config.yaml
d_model: 160
n_experts: 32
moe_layers: [2, 3, 4, 5, 6, 7, 8, 9, 10, 11, 12, 13]
router_score: "softmax"
normalize_top_k: false
routed_scale: 1.0
balance_loss: 0.000403
router_z_loss: 0.001
vocab_size: 11277
lr: 0.00321
beta1: 0.9
beta2: 0.99
batch_tokens: 32768
Below are experts of layer 10 (counted from 0) of a mixture-of-experts language model. Rows are named router (the router's row for the expert), up (a neuron's input weights, with its number), down (a neuron's output weights, with its number) and show model dimensions 0-159. Each number is 500 + 50 x the weight over its row's rms, rounded and kept within 0 to 999. Numbers have three digits each.
After each expert's rows: a language model's description of what the expert responds to. This comes from a sample of Wikipedia text that the model never trained on.

# expert 25
router:468559489435564602462398468519464558560464546455407484588466534440444558469603555550489422579453396511431491543529478430440502506538493478499423462486548458511451494533471590500555529453512478469478453507562501454459502610435555567475552507481426528468565465509546529489491544556503555451454502488467543531438467475507447606439438464440461451576483594480489514491531531501575432571409493552448513563536554459456550415528562460424502426553498479526443402537460566545485555462482442
up1:447553414447458566523384544556402492559431579435473505594460490496512539449523599565467454491396475541495520542522628562483564466535530481511493445483454503529497460469402542533520592469480574512523517420537497431455530530483504520533424456475525491484527457471507548531502536463457510515465566499464554567480501443579434540441453483539466502425592547455328569515551527506516444510422469591522456516523437436598489488489427464466432463562467457529426490474456496455455464451541466
down1:576516489560477515483491536426545477534569505496542457561467491528550461477430580499502486435518551471530513478504537521466479542490521532523515453533404406493630510426519452563451543449534412359589503499449513552503397475436496489525499419460516534506451525492582570520536485470518448474577435533488505457518514441501476373386480488486524518389429485468532453479536575580507452586461430527538529479533634563441552498546572539510444487519505495411571425549507436570484529552434466
up2:488483479454466566516473474504442405568423602445546469632518487455476519478433609562496407479534450521461515510528472540562544447529473532465478455454476468503524471519512573483553640498489489391468480499530514459441446576471498491479413502528567555482592484489513559509541538532532592410521525514548501641516479477464554522385449419553460442512549550517481513457459509527488405524454528552545563483531541446539611454560497527528484508487497476605586513528457566461441507471520399
down2:509431521494497452571580480529518447487473568454508531444502405580486465454419554491442498467568498432507500473527529472543533506518522508534500476533440591540550457496564534494442560474555582392458491479374496597469460492534481593520486511490575423568496523465541502557485473470438453450489477516504455533545402456508557435446454562543537488535449480583448477488490472563460459483473446449513665406637526520404530559527507439518558575473510474500452543599475430552463532511424441
What it handles: Year digits

# expert 19
router:475535455420557596476380491580465599528453551447475447560466563446458582492565551567489447574467419541447461562493433513433493531548555500446470462471549409553462496548410564538515522426510487512494449486539538454473430585437557505452530478495463432465593472453548480535573536548454596468502554530513504501451479468550471509431415448415435436526456594492471538482509578547534431560476495518512530520475534468437548435488572495510495445583475432552456389567495560495491530456463475
up1:474613471443497561507508475490444494521379559463458466562392505494459542422464547531410387546461477574544461479567560486565605429473502519438474444540483562492542363507491499559568510510593438513517461380570520574452474466514478561489471483397472514429509455427521517536469544512556454473515527453435504529525466504476492486484553483617460501483500435454508569479545461495602488513514473524402441519570524473429503526582422415476505538505503469566505461517468523501433549483490401
down1:470504553554485528549505655525461484523524602485509604507485475519523478480533546475505581454494433397549515444355481491463506574413455510493465518583550495523495476470503429493461485513524524442532629501468467568552411474449457480389542542567479482536494503436449524536486434460554452398430517505540563494518509484517493574481490493480532478508486561527422475529517524479461491537484436508409531461567502469565505471455597574628458483429586412511566539465593555593471543501490534
up2:492595541445510561567521521533544470503464569487499505543481462496463593454533563493436403496381554504468498555580546410504587526488495429446439530537487507519526456480467605486556523490556446488552457438518527474485609496523517483541509459517356607499432443529539534497554487594461536432473530481501525546549503515490456542452564482605464451437514473529510595448489511448506444483505428592434425579519457485447544533515584433506428480500563544489495496578582519497469599474530384
down2:592542551549516438501570507543481550494537575500538583545451380543458371601439435476623535478591488567480505517459497547474562483443489433559523531484484470423463496510431424480476493459513514503484588463528447566436447541484523447507450474363453539474564472441487503517442485497502470468524494458546577456511466553454495525475483500434501458518530494489464475506486557507456559531515526500420381462454555374643519508458504448511438438489558507497425435509526428452523485570567571
What it handles: Month names in dates

# expert 14
router:471499479421565565452472540535443463520416555436468440522471563411439568440620548540444483558433480515520456552463423503438495436570545473430459437455585497549490485514465554497556567490510479497588438453565585458423482529487568575426558396426506528434550466398569488509511561499448526444485574435457552565490414509521458486488489450454460486527442538455521523502536527549498459568476474553525426574525541482408497477541486423455446449560474447550482476504481588516456520427419463
up0:516574457487468502498499461469532511487514467563519525520551493477537493523496494499497497486513460591498479463528442434441445515477620555551538509546424536321474488497484485520461473555525445422492542518518553603437356515562495471545517502382449579503597508465456490481466492510586523431555515534498491431423496491516575472480548514539530538500462442455466627393489488408479493592540639466393460447529516428474515491453524482511507428556484589478520443451515468492520500538403435
down0:532491448500561453363477469564434402493480469553502469556449519474513529480512545509477502492491558421545502469524534508445538561516530519502446561469498511514452427421484546480507549460455542550539594509510538554513413413543446628546477607579526417484510451471443548531407506407573496504445584425531516480518442456546449476472525410563485545493474492453433410586487478439512457491535504526497509561528573480457456494472480567486574573526444523421427462473431472601612548402492514
up1:573563628491526516466457470532506540546475505499459493534425466487464498480551538527481491498524450466481420557512582437568516476450498490470513466481436325432431477516504494580493467438536573478474429455642490468550569509407480542563460516442479416504428538467501509455445508534541536526541545582480469456508532520506467528473428585526447439498554515473453517500462532486608507438461498653450566455485445510518604510520477505465540491466542481518502457560538418584606583583551501
down1:520522477420507544465566415525456565477459528453505378595523438466422528470425466536423422541473524541519600529455499546504501515512502568507542509504579553538625477451466491472424472521468385529505491477497517513495496539523435457478534476452561590399580510516532579468485538423514385492482527528472479535557517517483473485520561551448473558591564475518601602453538511497546498473564564556606474508455524506450595464449473536536460568453536482434554425493546605513435441559481489
What it handles: List conjunctions

# expert 23
router:457586428418564543528405462567490581533452530441440482537406568409420618433619597547474437536494490569459468549558471451413527489561517456490468416498511477499477456561455528570531550478502490439519437461519515492435468564496563552492537483493466479443575452404509503482539518522505550424480539440461534545430414431546465517445463490494486456555461543457452551482553585551530437507464464543441499531551555427443532444542542440469486477524471460515429384538438517546503566474476480
up0:545595461468612476456449494549472433495479524509500484572467489476507544493543526520501480538388512493416514552580526407431586498546554399425404497410471491581418551552383610524498529508467506484487530460520498434436514507481549506471561453519533536439553409539619555501548543623395486415444456562518485466394550421590475470452466514516501499472560596496499558549469528508535493490466531489524453554448503463508476517446479560537472397535530513521465528542502562510483534510466472
down0:451523591407471438521469533563487371504548556479471530450601404476482548590496434482445581447555454432463610538494468525539448441469540444566530478477594510588491561518529470505471516437486566620530485519524518445467444468442492505518496506429509450505603528524598413594576506551496515491580419484432551512554479504470478506536460521540524471454568541578577519541477430556429424577534442519541445401469431456562525553556502493498476497475516486570541516503458484486443465501524521
up1:488495478484490565469555558533498495520533520528472544489527530453438477447500527543440495488475449462382481532492510532499524471468486495579521458543564500475518479547576504462630593498459500429528472515488476517540548463370438475462532507405470529508542459552486576605535498557521535546498483466523577520551483514541522618542563481426391496441492504494608457543585411450524490502469472544431399606605490444555411442492411494518454440551503512523430574571527499460369531435559509
down1:535585518537403481460522425529462443547549513467538513491536453507482416521491526454526535397504511483576505519464471588568449513457540510541485439513540526545479503562484656558527493492437477593497483561506458509493476515476505538467547462493543498490501435481644556584548523517515475541404571609456474537506528527538526496382463488485439383552562453525501471447530462506506434415444485444437443539509448641381440515545514490486506456593512462544485490583570486533505524510589435
What it handles: Nationality adjectives

# expert 16
router:433505481417587601488451480531455551505420520487469476527469535406462540442588579539445431571427504509485437549549497419526522516551535478481460441447524455579479403512493511560570530474502508501508448476537533488490442609420508553509576452470439517460581483449515483473522528565463562448471526466502542573476424476547468526483474403472527472523474537454472547473532622524601455512385450587437465576521547392481506456533503450442476494571461460498447494554484507580530533397409446
up1:489619482469463578485439492557494519533586539468467473541447529549508531609469492502401579496530427517483544559489461506407500451470464465411565470486496391466424554493500529556424499446485465539647539469488586488450465538469561523495525350397502487467530513450512530545411495461480448481486513509477462484486513518561463552454501468555455480489464522483429527431576495512513470543590567578563468521553524534419530546585474496437378454534453456499561451426505566487424531553529448
down1:490411455487509589481485527517481531489397497487474489520553590449541545447570550504416377512431472461436443458514465460596449515412478447467486512460501489510484462540451542507492470425494578447487481506455391468531511516485392540672510549553580548463401527579492566426497465501528533440566498491503482425518546444530453452580495423544590454460495551490537470576469546527510490484497518505485561564516510520604428514472470547544498527364492555523423517568461488540516414472513528
up2:438514627484495425459532585457535413498477539516514465582536582559469577560514522495522499556575530590447483533492471524517500489528545495433428493444447526509512500462468527524637553428631399552508550452529493470482478523480533624469482511529542526530456427523506517493481494444501475483433513411477421554513485430426564490506438608482534456497460521522527532575554446515585448632470492430458515534516540460546462465618617493526484550476515552511556445595494535525483523530453509
down2:563562606533436467488546441477487524541551528550492431516492466572473468458429405605521522462522521497539552547476597514546383571534507534409466440501592671410629585456478571474475471453517519477484584472469513509463444496440462519508465503455506571442564482550550497508475454537482463519527545552590509515524473518557351498566523431497478451513518450446566482547488496423493513484472462555479524519523519472423520458457506581519472523565487404486547491525515488437453511485430420
What it handles: Determiners and articles

# expert 9
router:452577498412524550498413508586478547548416543424441473540461536447453595397573552532476436539486488593445520595494404423465551505552576422471462481475574443521528424616505552514507531446564462465533463469623482485445477529479525489499525477434469440441505428460523450488525500535453516441488513445432497503452430454496494504446475458442503478476456512461467505452513560573573458575464417532441467505487562396469537423541510492462444415529460456572444429555439551553500555510471501
up2:519422595471531504454498446523559531464565474532451479478392458492564496447501498535525526489536577457540503539467404463442537497415506526568617484553476522505559455543609490496449442531476497413516493487447447570518484504514602461560487456578366450498548504448458490484490535483496404445584414413530465433523503465543487450529508534490473510447468454539441474421483534570506514404569499535585485485586546527445561530461482382530555438495402464416472492468503534574571523552517584
down2:426505495501468557500428605490602509552492392453466581400541570407512544551507464500555584458606505539470454495499418532491498414554563447500534430540494492487552541448404526500483511494519621470548511546538550476508464497483455547549502469449507452545579557598484452435500433524476487548523470499437552542529506580494556461487489592499439491503417469579512536503515513535482477522532627539536487373476454480568491478547627529496504507500434479570560497503522460378427482486528472
up3:475496431492541573495555516514449455508508567465447453549427556431586499427541512583423487549499400531509477485518440454526520456461522551493586506496493488517442468438437499481552585495507507499521442536439497498544515545406497528385494366469426533549541528503551575539577550511436539512571511533546527578554505453490426488516432491408366395538446526466545578467521466471478434536418469560476491498532378492454539441482484546563541534543519450470552516622525492424503468472408513
down3:552521568523543431434493528484539576440526620498512444565499582510474393585472517463498495483442509480486444527473514453478446501476432477459512494479482542405471529583455461566499475599506475462456504574515535536504438513529518585580454457489467531460523577446480484458445489550595503441511544459550484420494462408540454492470449467471555483432524428547522573486517635421451571425482577469454424533428528453520550441529501414391465481561441486509500432489513407540558555582487412
What it handles: Country and place names

# expert 27
router:449554499446589527480430447547461552533480545412430464614448607459450594475581565573426416568470460523425453550562483458467567498535571483501430431468517448530471462544462519552531531471504503443520413470531498499472471528462558527441511451466456497469546463477581487507555549501453533427440528484477531525456433438547410551415472491454483436568518571478489528476567551531553429538435451567440546542564563403469530463542569487482480473557489439521494421535504577548508602431477449
up6:496478446464467515511538445489503518560461525534433468486490531471522594488525541526459474539535544433440560444464397428398560467474486477474486538523529460584503472495547507506451517473498422456611433463580474398500526491501542461478568516536425484454463523487478428608536489512409511510563524388482590477453539449499493427514507513419489409433399506458425466613520535535493493603378464491412484562513465495507527562542528496528566467459451530553502491615532560575391497510578528
down6:524489519572405473506521566520549492541490396584520534481444483551547511628444529521563532432541583488395539523457516551495449457483613453485493509487486380606446524449549516467542456499545501521539465500564563482499512503453457555486538574470443492480489456513456547545493439480470422521408525452525560556540404491565492435452585552576569415482526461494439607491498557499412499515492529478509521559559539436519496570405510508513570541455531615595511518497556571510440472567536496
up7:489523447522591502493590595447463501469514473475453444510390590507541461485460494490504510507512520471491473506488480490537592465638560575505457528509429554432529495534521485570588524448488491470413462514513579498528421476578465575471412414396470471500530553596449458463486522459598471463530440503433463448488428526547448649499481518512485503511553515475495574617603463436507536498539590583489530564558519470500545413484366536463466527493492449494431505511533464496481478524522519
down7:494602474553542575531544492502513476531507400529491574469432528490456520437456436514481481531438410549512395486479464480500445464504556485511456407403534483555512393433540440419546580540563424504486498540449459559459596482503476520504460451594520567518500501484421531526566549471449476508522444454550405539403482460502481480439593506561490565540513507479608480469461454475524502478423438433410464534564438462541509530463509562618477449549473532506633589491500449468448545522494482
What it handles: Digits in years

# expert 10
router:442580444429537654490436469571443586540473552441440503559462546422474563473602526547464470552423421572471490570483451438453519474515557465511433444455542419543442482516426546548578546412557439472511484495512548481466477521475585522510524455447436475457530425487546469529492546545443531476461564428478545557440462456523480559437416405511445472542452529473481524495551527501564438518482505542488453586552507459428574467550493474476464415581511418522458452518464560537469536417483458
up1:481450492478449517475552411565473536513509514513519479471471575501534522553539549486405465493549477517452463486483419417429517470452500519493526428508543433445483541624542507387524570531464572478569472449457502508540520585403498492577527425556393510482520415568442533584481497466350545457509462541582523420464559466541588456507530471539469448486474543495500412510521538459446469534468437483507584465559479505436471505463499604482494459427348481502476528463523566524554512416487422
down1:472533511434518385513516444453526553485572526569483513504498460473475476504439448466499582512527578503493590614492501543421428513453474470541459482505395523548423583581558496505435463480505452626418424452402486518504459466522460610506547526500505454458444427572524486441432447508578553498348437483515493552473480462404516480517502447541530473505494394600509436531540474512528477523468564525547465466586476518476560565483457540499527456459492484511577562589537456547502556533436456
up2:489591571502501397473527543465518488481515517465522372476433498519461498456501477478498527512562454521553487473563516554428522474620479493468455470461461527439536515477491571576537520544667441532474461533483560498478540501453493538459615496528617469510577460588535418523468477498516417520481414451512533552541537522429532571532457477501504418431397395611548588503611474516541542476549493499517432482469501500524472525524547401432499537475473518540550492525470485634454505479453537
down2:549500537547478469526471430490538544567491453541522440466508423514528463504521519456531528443501520423527458470486442602426569481518544348463497422473529473523494451505513554546416451498491473496490553491484547467465466495484439507436522471465463530503482502590436409559488447502553610489497547548451519458553485410492333520481437548449629542390489509474491450488532541428465556584533458587482450517538462503523479487485529463522515504491472520541490353508598507477361520582536420
What it handles: Separators after numbers